Experts of a small language model: width 640, 160 clamped SwiGLU neurons an expert.
Below are experts of layer 5 (counted from 0) of a mixture-of-experts language model. Rows are named router (the router's row for the expert), gate (a neuron's input weights, with its number), up (a neuron's input weights, with its number), down (a neuron's output weights, with its number) and show model dimensions 480-559. Each number is 128 + 24 x the weight over its row's rms, rounded and kept within 0 to 255.
After each expert's rows: a language model's description of what the expert responds to. This comes from a sample of Wikipedia text that the model never trained on.

# expert 46
router [133 147 142 156  97 106 202 131 141 135 121  97 149 134 121 133 115 160 150  98  79 132 115 108 132 173 158 158 125 158 134 131 140 132 147 125 127 180 130  85  97 133 112 106 120 134 139 122 137 141 127 122 148  94 117 172  97  96 101 155 127 158 100  95 132 145 154 126 132  85  73 162 118 115 124 131 139 102 118 177]
gate0 [139 167 151 142 117 159 104 128 132 110 159 130 119 135 154 119 133  87 134 139 125 117 119 119 131 101  94 120 145 157 139 156 134 127 122 171 131 129 120  93 149 105 108 126 102 146 136 110 134  93  99 156  84 156 138 155 117 116 108 159 105 115 162 111 130  70 115 151 117 161 142 137 134 126 176 100 143 137 121 130]
up0 [126 151 161 111 125 111 137 118 163 155 127 100 177 211 177 123  76 143 145  98 138 124 121 152  97 150 136 151 147 155  92 135 106 102 159 172 111 104 111 105 128 129 128 104  93 142 150  84  94 127 140 111  99 125 148  97 137 118 117 134 102 108 135 142 160 108 127 139 164 195 134 159 140 140 124  84 106 104 102 121]
down0 [ 79 191 112 127 153 132 128  94  90 103 107 141 149  99 166 134 157 148  74 148 167 144 119 123 152 154 137 140 145 140 124 152 138 140 122 165 104 118 149 105 136 180 170 129  95 118 156 117 103 102 136 109 124 109 131 168 131 131 153 143  94 107 138 156  93 144 123 167 135 110 120 136 147 123 172 134  88 127 167 121]
It responds to: Final word pieces of surnames, place names and foreign words, such as -ville, -ski, -berg, -son, -ić, -mann, -ton.

# expert 16
router [ 89 112 143 130 108 130 173  95 153 115 101  75 165 165 111  97  87 167  92 115 103  88 160 113 128 181 123 118 123 137 141 105 145  88 148 104 157 140 168 121 134 167 162  97 150 132 169 170 120 132 141 191 158 122 171 176 150 113 113 120 130 125 162 104 125 124 126 115 168  94 127 128 162 104 133 153 124 156 162 138]
gate0 [129 117 140 110 123 141 103 129 180 121 140  91 156  98 110 140  96  90 141 137 155 126 161 135 146 145  96 115 113 133  97 117 104 118 145  85  97 121 117  82 126 147 115  97 147 136 113 135 161  94 130 135  97 104 141 128 124 107 142 156 116 126 136 151 183 112 160 140 113  95 130 144 117 119 134  76 129 133 127  90]
up0 [ 98  85  93 161 103 111 143 129 158 134 137  77 135 141 140 148 177 101 157 146 136 112 131 109 140 114  60 121 125 139 121 156 113 129  92 131  85 109 138 143 139 107 107 131 117 114 153 112 160 101 155 166 127 142 138 134  98 109 152 127 108 130 140 161 140 136 127 168 127 113 164 113 131 112 106 120 139 125 109 118]
down0 [165 131  87  84 137 169 103 127 110 162 131 101 179 101 132 108 143 136  76 127 158 121 113  77 115 194 118 123 106 154 169 109 175 130 137 114 140  77  99 168 177 106 112 123 142 134 125 105 146 118 133 160 133 157 121 120 144 129  96 104 162 134 129 166  98 146 122 132 108 108 126  98 182 156  72 108 114 143 132 135]
It responds to: Numbers, dates and match scores in tables and sports results, such as 1901–02, 2–8, 19 July, plus determiners like that and same.

# expert 47
router [130 147 144 126 136 123 187 122 116 111 131  79 115 137 140 143 121 112 159 106 105 135 112 124 146 168 158 128 116 133 124 144 178 119 130 130 145 114 154 115 113 157 125 104 114 102 121 130 116 167 120 112  92 141 118 169  80 136 113 157 167 156 137 121 104 119 136 119 136 100  93 141 100 133 132 116 105 177 152 159]
gate0 [140 147 115 142 146 121 115 185 118 121 115 179 136 146 144 114 105 137 108 149 105 122 155 125 123 132 133 125 163 143 129  89 181 134 107 126 139  97 128 142 112 118 171 136 106 136 143 160 138 162 133 166 122 116 105  95 111 107  96 142 129 119 148  88  84 117 103 148 136 100 123 136 112 127 114 161 126 141 141 139]
up0 [137 130 148 121 135  88 104 168  91  97 150 142 134 183 116 135 104 146 147 124  84 116 135 135 121 131 105 124 167 163 139  97 150 159  87 102 121 112 114 122 110 149 107  79 134 156 130 157 131 145 136  82 165 146 152 156  98 157 129 118 130 115 144 114  93 131  97 109 118  96 170 186 113 112 152 102 145 132 133 138]
down0 [135 147 105 106 137 155 109 138 140 135 132 131 191 150 112 140 144 114 124 168 100 146 160 129 117 127 168 161 107 169 109 180 146 142 107 157 138 102 154  85 130 105 104 133 138 118 137 115 139 102 109 121 138  87 118 110 102 157 130 128 139 119 133 184 106 166  78 128 136 146 166 107 116  90 106 157 121 186 136 117]
It responds to: Capitalized words inside names of leagues, charts, events and organisations, such as Cup, Championship, Rock, Film, United, Indian.

# expert 8
router [153 118 142 117  95 112 133 105 102 124 143 107 144 134 144 144  92 126 156 151 111 133 117 117 100 146 124 106 130  98  94 123 169  89 124 102 165 135 180 156 103 151 150  93 110 111 114 153 132 191 118 154 132 160 143 138 103 127 155 137 129 129 148 127 131 141 115 151 122  86 146 141 169 139 130 132 158 110 160 157]
gate0 [ 94 152 158 126 129  75 155  93 177 101 152  74 164 152 155 143 126 131 133 135 127 145 136 122 155 170 110  81  95 104 129 126  75 169 139 204 112 110  95 139  85 106 144 109  99 164 120 118 135 112 154 120 117  93 101 120 135 154 177 113 114 124 184  92 159 130 105 159 137 141 123 155 177 106 163 158 119 104 103 155]
up0 [139 148 159 144 118 111 173  60 108 134 119 113 144 168 115 169 145 110 110 127 131 137 110 103 141 146 125  98  80 111 103 133  99 175 162 206 102 137 132 143  93 119 155 126  96 168 161 133 104 136 163  96 136 128  85 148 160 162 179 142 105 147 187 123 150 142 109 189 134 183 120 152 161 126 144 166 126  82 103 128]
down0 [114 108 105 145 122 132 123 122 124 128 140  95  89 154 130 141 142 127  96  88 157 114 135 110 130 103 115 139  85  91  99 128 148 125 114 115 133 150 129 143 143 131 173 145 142 161 119 127  91  94 180 164 114 108 106 166 134  96  98 112 151 131 156 102 128 126 135  99 144 103  87 108 143 133 130 140 129 147 114 108]
It responds to: Forms of be after a subject, often opening passive constructions, such as is managed, was not completed, being excavated.

# expert 7
router [117 128 127 111 126 111 153 150 114 124 150 128 142 103 122 160  86 145 149 107 111 142 113  82  62 159 166 140 136 116 102 134 123 161 107 121 132 116 112 110 108 143 115 115 135 108 141 180 132 164 126 198 130 143 105 115  96 114 158 168 114 176 113 133 122 151 145 143 102 135  73 135 133 127 128  79 153  97 149 159]
gate0 [ 94 166 153 121 117 119 113  93 130 134 112  97 147 126 153 144 141 125 118 117 126 103 142 125 113 145 104 147 111 135 132 100 136 138 108 108 135 150 142 131 121  93 102 115 110 104 133 137 144 148 149 130 110 112  95 118 114 123  69 147 143 162 156 126 118 156 106 121 146 150 140 153 158 152 129 135 117 153 138 132]
up0 [118 126 127  87 112 115 120  80 126 109 157  80 114 143 164 121 109 119 113 139 131 103 140 121  90 137 135  92 135 106 149 173 104 111 131 130 112 128 121 106 157 105 112 150 164 162 162 177 142 133 132 105 152 112 122 113  98 144 139 137 141 131 149 153 138 116 116 141 121 188 168 182 122 118 103 107 127 108 145 120]
down0 [166 141 117 130 144 131 119 118 108 127  91 118 122 126 122 110 109 117 140 156 136 128  81 105 100 119 149 177 131  81 137 119 149 159 115 108 117 158 133 108  95 146 146 112 137 125 106 175 133 172 169 141 146  82 147 120 119 146 106 103 148 106 155 143 153 129 125 157 150 193 143 107 132  92 119 122 132 132  89 153]
It responds to: Mid-word pieces of Latin species and genus names and scientific terms (idae, ensis, troph), plus " to" and digits in numbers.

# expert 31
router [126 148 167 111 107  83 149  95 119  94 137 129 155 143 122 133 105 102 107 122 121  92 117 106 124 171 150 135 145 121 128 127 183 111 162 157 187 132 120 135 116  95 101 139  99 135 147 134  77 161 129 162 170 126 171 130 108 118 117 110 129 157 169 121 160 133 131 148 163  99 112 153 163 104 168 164 136 123 174 135]
gate0 [130 154 121 173 125 106 161 109 107 108 133 127 144 117 102 115 167 111  75 141 119 147 110 138 140 145 135 119 146 137 146 131  84 127 120 125 147 129 113 132 117  59  97 140 172 110 110 147 112 148  93 137 138 141 117 132 138  59 125 130  76 132 132 122 172 126  92 137 134 116  86 119 114  89 134  97 124 126 103 148]
up0 [121 128 118 137 106  82 129 139 119  99 130 148 120 153 108 143 100 111  70 129 146  97 155 125 102 126 173 138 137 130 101 146 150 151 120 153 138 114 132  88 128 111 119 143  85 118 109 174 112 101 158 161 133 144 129 136 155 126  83 124 149 128 197 104 168  93 129 115  89 145 103 109 140 136 137 110 162 101 145 124]
down0 [136 126 136 156  86 134 136 146 114 115 126 116 120  88 105 133  88 137 129 151 143 133  96 142  89 147 107  95 114 137 135 129 112 184 109 145 153 117 133  98 150 136 109  89 158 128 152 146 141 126 104 109 158  99 114  70 103 131 145 125 160 155 127 126 123 128 169 103 183 159 179 159 121 135  98 115 182 103 140 131]
It responds to: Digits, zeros, units (mm, cm, %) and pipes in stats tables, plus odd mid-word pieces of foreign names (Vada, yl).

# expert 18
router [134 124 130 112  94 135 162 109  96 113 132  95 123 107 149 157 108 126 122 115 104 137 108 113 104 164 144  68 152  93 112 155 162 133 136 117 159 122 146  75 160 179 146 140 135  77 131 148 137 142 120 177  83 132 163 131  81 108 126 115  82 182 170 116 137 128 152 166 109 111 118 170 120 130 146 179 159 115 152 158]
gate19 [109 144 120 125 153 103 130 167 153 120 140 139 150 140 102 153 147  97 123  75 135 152  97 142 102 111  96  97 123 155 108 125 116 132 124 164 172  98 167 106 144 115 132 115 105  96 118 134 121 132 153 113 106 152 117 142  74 148 133 134 129 102  88 130  99 133  77 150 153 130 143  88 148  98 144 123 137 169 146  98]
up19 [149 155 109 139 159 109 132 121 158 124 119 110 154 152 118 174 117 146 149  88 140 127 128  63  84 113  86  89 144 103 137 152  97  85 118 159 132 103 136 126 139 114 131 108 112 127 125 160  91  98 131 107 122  90 106 124  76 119 137 125 106 129  98 150 108 122 117 174 163 136 120 146 144  84 118 147 165  85 128 105]
down19 [117 123 153 201 128  77  88 142 131 120 115  92  88 155 139 114 178 107 138 126  91 127  99 146 168 135 104 114 109 141 140 100  80 138 152 101 160 132 137 109 128 139 143 112 138 121 120 141 129 159  86 112 121  77 131 105 107 118  76  75 128 120 167 142 107 134  90 120 154 159 156 119 136 134 114 158  97 135 135  87]
It responds to: Line breaks in tables, lists and headings, heading marks, word endings within headings, and modifiers like single, regular, main, semi, anti.

# expert 0
router [104 125 171 120 110 159 127 129 146 130 126  87 142 148 110 129  88 129 163 100 110  76 127 147 146 151  66 115 109 139 105 148 110 111 104 127 129 155 129 158 147 112 163 141  92 133 139 122 124 129 124 116 114 136 127 157 100 125 123 131  95 154 124 107 118 153 133 141 158  77 116 139 161 125 159  87 142 131 158 147]
gate0 [113 104 158 133 142 154 144 158 113 152  91  73  91 149 153 139 116 118 136 131 103 108  79 163 148 139  71 185 104 121 157 151 109 143 141  93 148 117 115 133 139 148 148 133  97 167 117 168  92 112 112 133 111 143 121 137 119 139 110  75  86 181 139 134 118 151 116 113 150 129 105 103 138 108 198 120 107  73 139 112]
up0 [136 144  96 127  92  98 120 169 125 131  77 134 153 143 163 120 124 111 142 132 130 113 112  81 170 132 174 142 119  63 172 124 149 128 156 124 135 159 168 129 113 123 115 122 111 132 114 150 106 135 120 122 144 128 146 114  88 103 158 141 141 166 157 141 122 102 112 153 168 147 108 168 150  57 125 104 120 153 131 113]
down0 [147 107 152 132 137 126 132 112  98 106 155 151 131  53 127 118 100 106 155 145 117 124 122 115  96 126 102 140 172 153 164 107 102 135  99 172 160 126 138 118 130 134 157 134 137 160 121 124  99 184 120 154 152 101 133  61 103 113 111 151 140 147 131 147 126 139 147 113 141 157 133 115 126 115 139 101 153 117 102 213]
It responds to: Prepositions and conjunctions opening time or place phrases, mostly before years or noun phrases, such as in 2007, during, after, until.

# expert 19
router [178 122 139 152 139  98 134 125 123  96 127 112 100 127 125 169  90 149 152 137 129 109 145 131 113 136 139 148 174 121 125 132 141 120 115 129 161 134 122 132 126 120 162 126 115 152 116 151  93 142 113 149 133 153 129 113  80 108 129 170 144 186 113 134 114 125  90 116 119  93  72 169 128 158 168 135 113 124 173 160]
gate0 [144 110 141 133  78 134 146 142  95 111 148 116 143 140 110 117 125 137 150 148 114 106 146 135 142 152 113 147 115 136 132 121 144 156 106 122 131 125 164 136 121 101 115 142 117 127 133 114 122 116  82 131 160  96 116 152 113 172 109 190 141 136 150 101 163 110 152 155 143 112 143 193 117 150 103 121 139 160 141  98]
up0 [153 127  83 155 107 141 122 141 114 147 126 131 139 161 145 126 112 131 153 171 114 129 162 129 136 107 120 180 134  83 159 143 150 109  83 114 106 101 123 153 115  75 113 119 152 125 120 121  98 117 122 125 129 128 119 105 114 149 111 141 176 151 149  79 144 135 153 156 108 145 126 156 111 119 112  83 124 158 121 125]
down0 [123  91 112 120 132  94 140 124 125 136 141 160 141  93 151 159 139 125 104 128 110 147 128 137 146 117 142 162 141 122 124 134 139 168 146 146 160  94 132  92 125 130 115 131 118 136 106 154 140 143 120  99  95 168 171 132 155 144 111 130 108 100 118 160 131 113 110 142 123 122 179 117 111 155 133 122 130 170 151 117]
It responds to: Line breaks ending infobox "Key: value" lines, plus coordinate pieces (degree numbers, ′, W, N) and values like founding years.

# expert 33
router [123 160 149 130  93 118 128 146 137 108 110  70 101 141 142 151 104 143 121  98  79 104 130 163 104 152 102  88 138 102 139 146 144  92 148 128 145 181 172  83 104 130 143 114  93 147 109 125 111 142  86 180 124 138 169 129 106 120 111 117 150 176 125 132 129 140 144 105 129 123  82 171 179 105 139 169 105 131 147 168]
gate0 [134 152 142 137 150 147 150 115 137 148 113 118 160 182 136 135 132 155  76  85 125 125 124 119 163 107 164 145 110 132 123 104 136 125 127 131 155 173 103 149 110 112 133 106 113 126 115 189 126 122 136 153 131 147 149 112 112 138 125  74 166 117  84  82 146 178 147 172 154 131 116 138 130 126 112  87  92 118 139 143]
up0 [143 133 112 109  59 153 110 152 138 120 164 131 119 107 183 116 123 150  78 118 151 170 147 128 152 147 107  80 137 154 133 123  72 132 178 133 165 184 151 145 139 118 106 127  96  99 100 143  73 114 148  94 132 114 127 103 103 130  98 101 160 111 111 117 127 134 127 106 113  83 133 123 129 133 115  79 134 141 171 139]
down0 [118 133  98 143 133 139 148 127 129 110 125 115 102 161 124 103 104 121 116 125 112 135 123 137 120 147  92 117 113  92 125 130 151 117 114  81 112 135 112 103 139 116 137 100 156 151 104 109 146 168 123 174 112 142 139 103 124 126 118 111 110 128 154 100 153 120 156  87 106 121 156 139 106 120 134 119 153 125 104 120]
It responds to: "of" in noun phrases, dashes starting list items, and sentence-opening At, During, After, In.

# expert 38
router [128 110 154  87 136 132 181 138 145 132 122 116 148 147 140 129 121 136 136 106 104  82 112 141 120 154 154 156 118  83 107 160 145  81 120 102 173 166 123 122 118 125 144  74  92  94 129 134 128 170 123 142 114 122 113 113 121 109 126 123 121 146 156 124 139 131 129 161 160 123 131 145 163  97 129 159 142 104 135 141]
gate0 [179 130 162 162 143 139 128 153 117 157  87 171 162 125 162 180 120 160 161 104  59  88  96 100 104 107 111 187 149 140 147  74 136  81 142 106 174 155 113 115 149 125  83 152 131 123 120 112  97 104 154  55 135 145 143 179 109 118  86 107 139 102 128 128 136 105 106 146 141  92 135 165  99 133 155 140 128 128 139 118]
up0 [ 85 158 151 136 119 132 112 112 153  92 106 103 104 138 153 157 150 141 126  93 127 142 162 140 142 117 126 152 154 167 133  72 132  80 143 130 151 117 135 115 117 142 130 123 118 152 144 114 160 156 128 101  96 112 146 159 137 108  94  74  98 151 121 145 190 138 107  75 130 107 149 119 140 109 193  94 120 116 159 128]
down0 [104 129 130 134 106 129  85 129 149 113 125 140 130 119 110 134 139 109 169 159  91 110 165 149  98 145 133 111 161 118 114 155 131 131 119 131 135 149  88 128 153 132 150 130 122 107 156 156 127 103 148 108 141 142 123 107 136 139 126 132 138 145 141 144  97 113 118 109  99 105 132 122 148 123 114  92  98 104 127 155]
It responds to: Opening parentheses, brackets and quote marks, especially before years, the existential word there, and middle pieces of foreign names.

# expert 34
router [120 119 139 114 107 135 124 137 104 151 114 144 113 133 103 151 114 124 101 137  97 151  89 156 101 149 122 135 135 134 144 127 155 118 125 155 165 130 119 106 123 170 146 112  59 108 145 141 147 183 131 133 124 107 148 133 111 121 130 148 131 135 191 132 137 155  56 132 141 121 104 173 129  87 183 149 177  98 136 153]
gate0 [128 119 109 116 122 104 130 116 110 122 153 104 117 137 126  83 123 125 136 114  85 126 120 113  76 120 120 133 121 147 109 126 126  83 158 118 133 165  79 157 112 125 132 107 147 119 135 149 173 150 161 158 131 115 118 115  94 131 114 162  98 134 173 161 136 183 131 154 154 135 123 150 134 159  63 168 107 146 144 133]
up0 [ 82 168 139 141 135 138 122 133 144 154 131 132  94 169 119  98 134 138 112 105 121 146 121 172 160 126 138 150 122 132 112 145  85 129  78 116 112 178  98 160 114 166 192 136  97 119 185 122  97 111 139 144 102 134 122 186 127  84 112 125 134 145 127 142  61 192 137  61 128 175  85 158 124 114 143 136  90 134 147 159]
down0 [133 148 124 112  75 101 155 115  91 158 107 106 141 125 129 143 163 106 122 142 146 132 108 155 129 160 110 156 117 134 129 152 136 116 129 125 109  98 150 118 164 148 157  97 122 151 111 167 109 128 143 119 113 178 143 120 120 167  92 137 155  92 123 157 109 100 144 189 109 106 114 123 172 138 140 100 113 104 123 122]
It responds to: Past-tense verbs and endings in biographies and battle narratives (worked, moved, served, killed, appointed), particles off, down, and table pipes or colons.

# expert 10
router [120 126 156 104 125 148 135 148 105 139 131 139 118 102 106 158  76 134 144 111  90 127 167 125 152 176 137 103 167 131 123 164 103 103 180 105 142  96 139 107  91 121 150 132 104 120 147 122 103 132 104 179 123 121 172 149 129  83 131 133 129 118 136 108 126 136 124 161 119  80  85 167 144 161 111 124 160 129 128 138]
gate0 [121 140  91 155 131 160 121 125 156 175 128 108 111 107 125 142 123 121  95 121  84  99 137  91 102 106 125 133 137 101 119 151 150 117 136 140 105 158 123 107 137 135 145 127 116 139 102  99 135 173 125 145 138 119  83  86 130 148 115 136 113 127 135 126 118 124 119 118 183 120 168 146 152 116 114 109 135 121 131 139]
up0 [136 130 157 151 143 116 108 137  94 154 124 118 130  58 137 135 133  92  98 118 120 140 142  98 123 129 133 100 131 142 118 156 107 171 144 172 149 173  99  85 171  81 115 143 148 160 129 127 108 124 139 140  89 155 103 108 155 118 117 105 138 168 148 110 157  98 136 141 133 118 154 169 144 114 124 148 120 120  80 154]
down0 [105 138 152 115 111 139 126 138  98 146  93 111 156 143 155 124 129 149 141 132 155 149 124 108 124 116 154 127  83 114 112 124 106  82 126 123  86 115 175 133 131 162  88 138 120  68 119 119 140  62 118 127 138 128 126  93 132  90 116 134 113  95 139 162  86  83  82 122 111 133 129 113 147 141 137 171  84 115 133 145]
It responds to: Connectives and subject pronouns starting a new clause after a comma or period: and, but, which, although, However, It, They, aside, apart.

# expert 21
router [ 98 152 145 129 126 132 127 173 162 101 128 113 147 130 123 147  88 137 185 116  87 120 107 140 106 159 122 149 125 149 106 151 123  88 138 101 147 125 136 130  86 140 150  62 122 161 158 136 136 169 132 134 119 113 126 146 109 116  99 157 103 135 145 106 135 142 104  92 137 117 130 144 111 136 167 165 140 152 172 159]
gate0 [129 149 125  97 143 127 127 123 141 161 138 102 117 162  80  96 180 144  93 111 114  87 152 109 113 114 140 117 153 117 139 103 137 106 115 139 143 142 121 156 112 144 134 108 138 150 132 125 132 114 132 127 135 107 175 142  81 121 110 160 140 115 141  81 129 127  97 134 145 126 117 112 100 116 129 154 156 188 123 135]
up0 [124 158 182 125 165 124 129 123 111 123  92 111 128 131  84 131 154 120  86 101 113 134 148 156 152 114 147 167 119 164  90 104 127 121 143 106 128 113 132  82 122 167 118 115 139 127 135 108 134 180 119 124 122 123 108 141 100 108 137 152 122 116 132 148 117 147 142 147 129 112  98 185 141 125 136 157 145  96 128 112]
down0 [136 149 128 116 140 130 147 159 130 143 148 126 122 133 121  95 119 165 131 128 150 110 166 139 115 146 158 111 108 120 109 121 124 117 151 160 124 121 101 136 134 143 153  94 124 117 125 124 133 132  99 137 115 136 102 123 102  94 127 145  67 171 111 124 100 122 122 111 135 122 186 132 126 132 117 110  99 108 118 131]
It responds to: Commas after introductory phrases and main verbs or conjunctions following a subject, such as was, became, which, where, while.

# expert 29
router [125 134 166 140 128 134 121 115 113  90 130 125 146 141 163 144 100  99 128 108 126  99 136 154  88 162 158 112 128 131 113 124 111 111 135  59 154 157 154 115 106 143 132 137 125 106 145 144 132 154 138 144 110 161 120 131 109 106 108 182 132 137 141 129  95 128 160 142 123 100 138 127 114 171 131 122 151 119 138 149]
gate0 [128 111 116 172  99  95 157 102 116 159 138 111 131  93 163 145 146 114 133  80 106 137 136 164 163 123 131  91 128 127 124 125 156 169  96 121 113 160  96 115 153 147 139 131 122 135 145 132 120 110 166 126 121 139 122 136 130 127 129  94 115 209 147  72 122 122 145 126  78 155 136 148  77 142 117 179 112 132 131 159]
up0 [105  89 130 105 113 103 130 117 111 157 163 129 142 104 118 143 146 170 178  48 117  97 127  95 145 130 162  97 109 146 135 115 152 121 134 144 115 179 134 149 125 120  97 149  74 145 149 133 153 165 131 137 129 144 192 139 145 136 160 100 117 179 123 124 156  95 123 110 148  84 147 116 100 120 173 142 141 124 151 141]
down0 [122 109 105 128 157 121 137  64 141 119 190 132  89 147 114 171 145 143 163 148 112 176 123 142 157 105  94 148 145 113 100 121 105 136 153 137 136 117 131 124 119 109 114 155 140 162 149 118 134  42 146 146 117 155  78 121 124  99 115 149 128 123 138 145 155 135  84 166 153 139 136 132 111 118 186 119 131 143 144  96]
It responds to: Closing quotation marks ending song or film titles, like ", or ." or !", plus "for", "of" and pipes in lists.

# expert 15
router [101 132 157 111 126 131 152 151 136 100 111 123 129 133 159 135 156 147 162 115  91 136 121 127 144 134 121 146 133 103 123 183 199 102 139 183 146 150 150 107 134 145 129 113 121 109 129 150 136 166 117 135 157 124 132 163 103 146 104 158 132 169 120 125 130 117 116 104 106  71  93 176 150  93 174  97 136 153 155 145]
gate0 [133 139 158 108 164 140 134 130 180 112  96 122 104 116 107 111 133 134 100 139 149 177 126 119 167 110 141 149 143  85 128 100 130 141 105 149 125 147 137 106 148 126 146 127  92 115 132 150 152 161 135 145  88 143  80  86 160 136 146 127  71  89 129 133 123  88 113 106 123 138 109 155 158 156 121 136 115  92  99 133]
up0 [178 169 155 153 132 131  93  98  96 173 132 130 154  96 116 123 117 130 110 109 134 115 146  78  97 112 151  96 153 172 164 135  97 158 127 133 140 165 108 116 131 117 136 121 118 107 135  50  80 174 144 122 131 182 125 133 124 115  99 145  98 115 136 115 102 136 128 175 131 130 111 117 154  98 151 121 142 141 132 124]
down0 [155 107 142 128 149 109 112 100 163  67 136 159  99 113 147 126 147  85 139 141 131 143 131 128 127  95 108  77 122 154 112 150 122 151 100 125 137 102 112 108 164 125 105 184 116 182 165  75 113 162 130 144 147 188  97  98 111 128 109 102 148 120 154 100  79 124 145 137 107 149  94  78 141 150 112 118 154 117 156 151]
It responds to: Sports text and tables: nation codes (ENG, RUS), positions (MF, DF), club/team words, and verbs like played, scored, won.

# expert 43
router [118 118 144  76 108 146 146 154 100 137 147 113 110 117 125 170 101 155 153 145 101 117 129 111 160 167 139 126 116  83 117 124 154 137 128 131 146  95 147 140 111 147 142 149 131 124 126 159 148 131 126 170 120 129 121 109  82 130 162 126 126 145 135 107 159 111 148 121 118 112 116 151 142 129 143 119 120 139 141 156]
gate0 [105 141 110 106  93 118 114 120 124 104 106 127 136 132 168 107 112 153 145 131  92 141 150 148 122 128  89 130 152 156 109  89 124 168 121 166 124 180 157 108 142 143 130 137 124 128 125  76 161 121 108 123 108 157 118 114 144 142  62 192 113 107 163  93 145 144 166 133 119 171 124 132 128 130 113 125 166 103 143 122]
up0 [101 121 129  81 148 124 111 157 143  90 109 135 142 110 149 126 145 172 103 103 119 207 123 127 158 147 160 138  85 144 113 134 129 118 106 135 158 144 136 146 126 122 117 113 135 141 137 118 137 154 124 132 165 127 155 104 156 128 127 121 173 131 148 109 164 102 144  91 138 142 147 137  96 172  98 150 137 127 164 162]
down0 [105  69 139 151 160 190 111 161 106  80 129 111  99 102 133 215 126 126 113 131 141 136 166 118 157 152 129 138 133 110 129 119 113 142 138 150 145 147 120 105 122 130 106 145 120 138 154 112  88  68 148 153  92  92 115  99 118 130 132 107 138 160 121 153 157 154 118 162 141 185  94 139 151 131 132 145 104 159 149 174]
It responds to: Cells in results, standings and awards tables: scores, dashes, semicolons, Best/Outstanding award names, plus " to" in prose.

# expert 13
router [118 148 165 109 134 114 122 124 139 137 171 110 176 124 135 143 147  90 158 125  92 152 118 102 139 149 152  97 167 191 150 129 157 122 128 129 153 152 143 105 101 148 150  71 105 132 108 136 153 127  94 124 145 138 149 160 106 129 136 112 151 161 109 120 144 176 133  96 124  91 101 117 128 139 108 138 160 124 163 172]
gate0 [172 114 136 143  96 100 109 131 108  97 109  80 160 152 179 135 124 154 115 116 101 122 114  74 130 170 152 118 125  70  74 138 140 102 161 167 140 112 163 102 137 101 109 121 131 108 121 171 125 123 114 128 110 122  96 136  94 113 110  91 160 102 138 144 155 150 115 131 127 153  94 145 131 160 138 124 131  94 120 170]
up0 [121 142 139 118 137 174 113 127 111 131 110 142 146  86 145 121 143 168 142 116 116 142 151 101 166 114 149 175 136 120 105  92 136  95 179 149  99 106 100 128 120 101 140 114 174 123 149 148 142 129 107 135  96 153  82 131  91  96  97 129 127  92 124 144 141 112 130 109 111 139 107 162  65 133 102 129 149 104  94 129]
down0 [146 136 161 137 158 131 138 119  97 142 135 107 135 148 116  87 119 149 112 143 133 144 107 136  98 111 137 189  77 116 120 151 123 137 150 134 150 163 170 138 150 110 128 152 125  77  96 102 129  89  66 134 119 110  96  80 143 150 119 114 135 133 140 131 116 132 131 163 134 117 139 112 172 149 149 128 125  92 135 142]
It responds to: Country, state and city names after "of", "New" or "United", such as York, States, California, plus endings of foreign names.

# expert 24
router [139 131 144 123 141 161 192 155 106 146 142 115 118 145  97 143 111 135 158 110 130 114 138 114 147 173 124 113 144 126 127 143 151  96 153 115 121 169 137 130 112 100 109  88 130 146 130 151 149 155 114 121 134 128 128 151 105  77 141 131 132 144 120  78 138 153  90 138 149  93  80 153 120 125 154 103 126 142 154 146]
gate0 [ 83 146 167 138  98 146  63 125 121 140 106 124 113  70 102 129 128 101 177 140 143  68 114 131 114 128 140 136 110 154 114 166 147 107  99 144 115 135 153 111 125 115 124 103 142  86 147  77 151 125 166 139 139 126 153 114 167 107 154 131  96 138 126 150 156 155 120 109 122 141  79 113 137 131 128 131 209 110 114 156]
up0 [113 134 187 119 116 168  98 126  92 103 163 115  96 125 152 133 155 154 109 120 129  78  87 112 122 106 123 118 133 139 108 126 132 135 135 159 111 148 137 145 111 178 110 100 121 116 147  91 111 143 121 134 100 145  78 115  94 176 117 126 128 123 152 147 135 148 145  94 139 146 128 127 143 135 105 139 139  93 147 128]
down0 [132 119 122 141 152 108 121 143 164 142 157  90 129 148 145  85 138 157 120  80 109 163 110 118 122 140 105 126 193 156 155 179 160 166 120 150 114 158  93 139 105 138 140 106 119  45 117 104 173 121 152 143 130 119 135  97 142 168 131 122 156 139 131 162 136 104 179 141 102  96 155 123 116 103 158 124 158 125 115 147]
It responds to: Given names and surname pieces in credits, lists and sports records, such as William, David, Cox, Derek.

# expert 4
router [119 147 130  91  74 102 140 134 116 123 132 137 151 159 135  96 136 113 111 124 121  88 137 120 123 164 146 126 133 165 100 148 170 133 125 117 119 168 140 128  64 140 143 123 129 135 142 173 151 144 110 129 125 127 165 150 131 114 124 134 100 172 131  93 173 111 143 136 106 104  94 150 183 126 110 175 140 120 165 143]
gate0 [130 125 158 126 129 125 118 113 122  79 149 184 135 107 104 103 145 106 117 128 102 104 131 129 103 141 130  71 134 118 135 123 145 146  96 119 132 163 171  90 110 108 126 147  92 164 141 140 115 147 137 125 157 175 119  86  95 105  86 140  99 118 100 134 164 137  97 127 133 110 143 151 151 106  78 133 150 123 142 130]
up0 [142 123 148  92 115 138 117 109 127 103 125 113 124 130 107 195 116 154 124 137 142 132 177 182 139 132 109 180 135 147 162  90  67 156 121 123 135  90 126 129 132 111 110 189 111 150 151 136 157 132 102 150 123 111 105 118 108  95 117 161  99 152 131  99 181 148  80 104 145 100 148 126 151  85 104 121 151 137 158 128]
down0 [134 148 136 102 119  94 155 123 102 141 145 149  95 119  82 118 125 112 161 132 111 141 177 135 123 134 107 125 123 110 130 156 147 129 164 101 143 146  87 133 132  99 138 132  87 108 132 155 125 152 135 118 109 168 156 156 178  95 130 154 118 152 103 163 140 126 131 136 133 112  83 124 135 146 102 174  96 113 129 122]
It responds to: Capital letters and acronym pieces in codes, abbreviations and name initials, often after an opening parenthesis or table bar, such as SEC, DEU, Q2.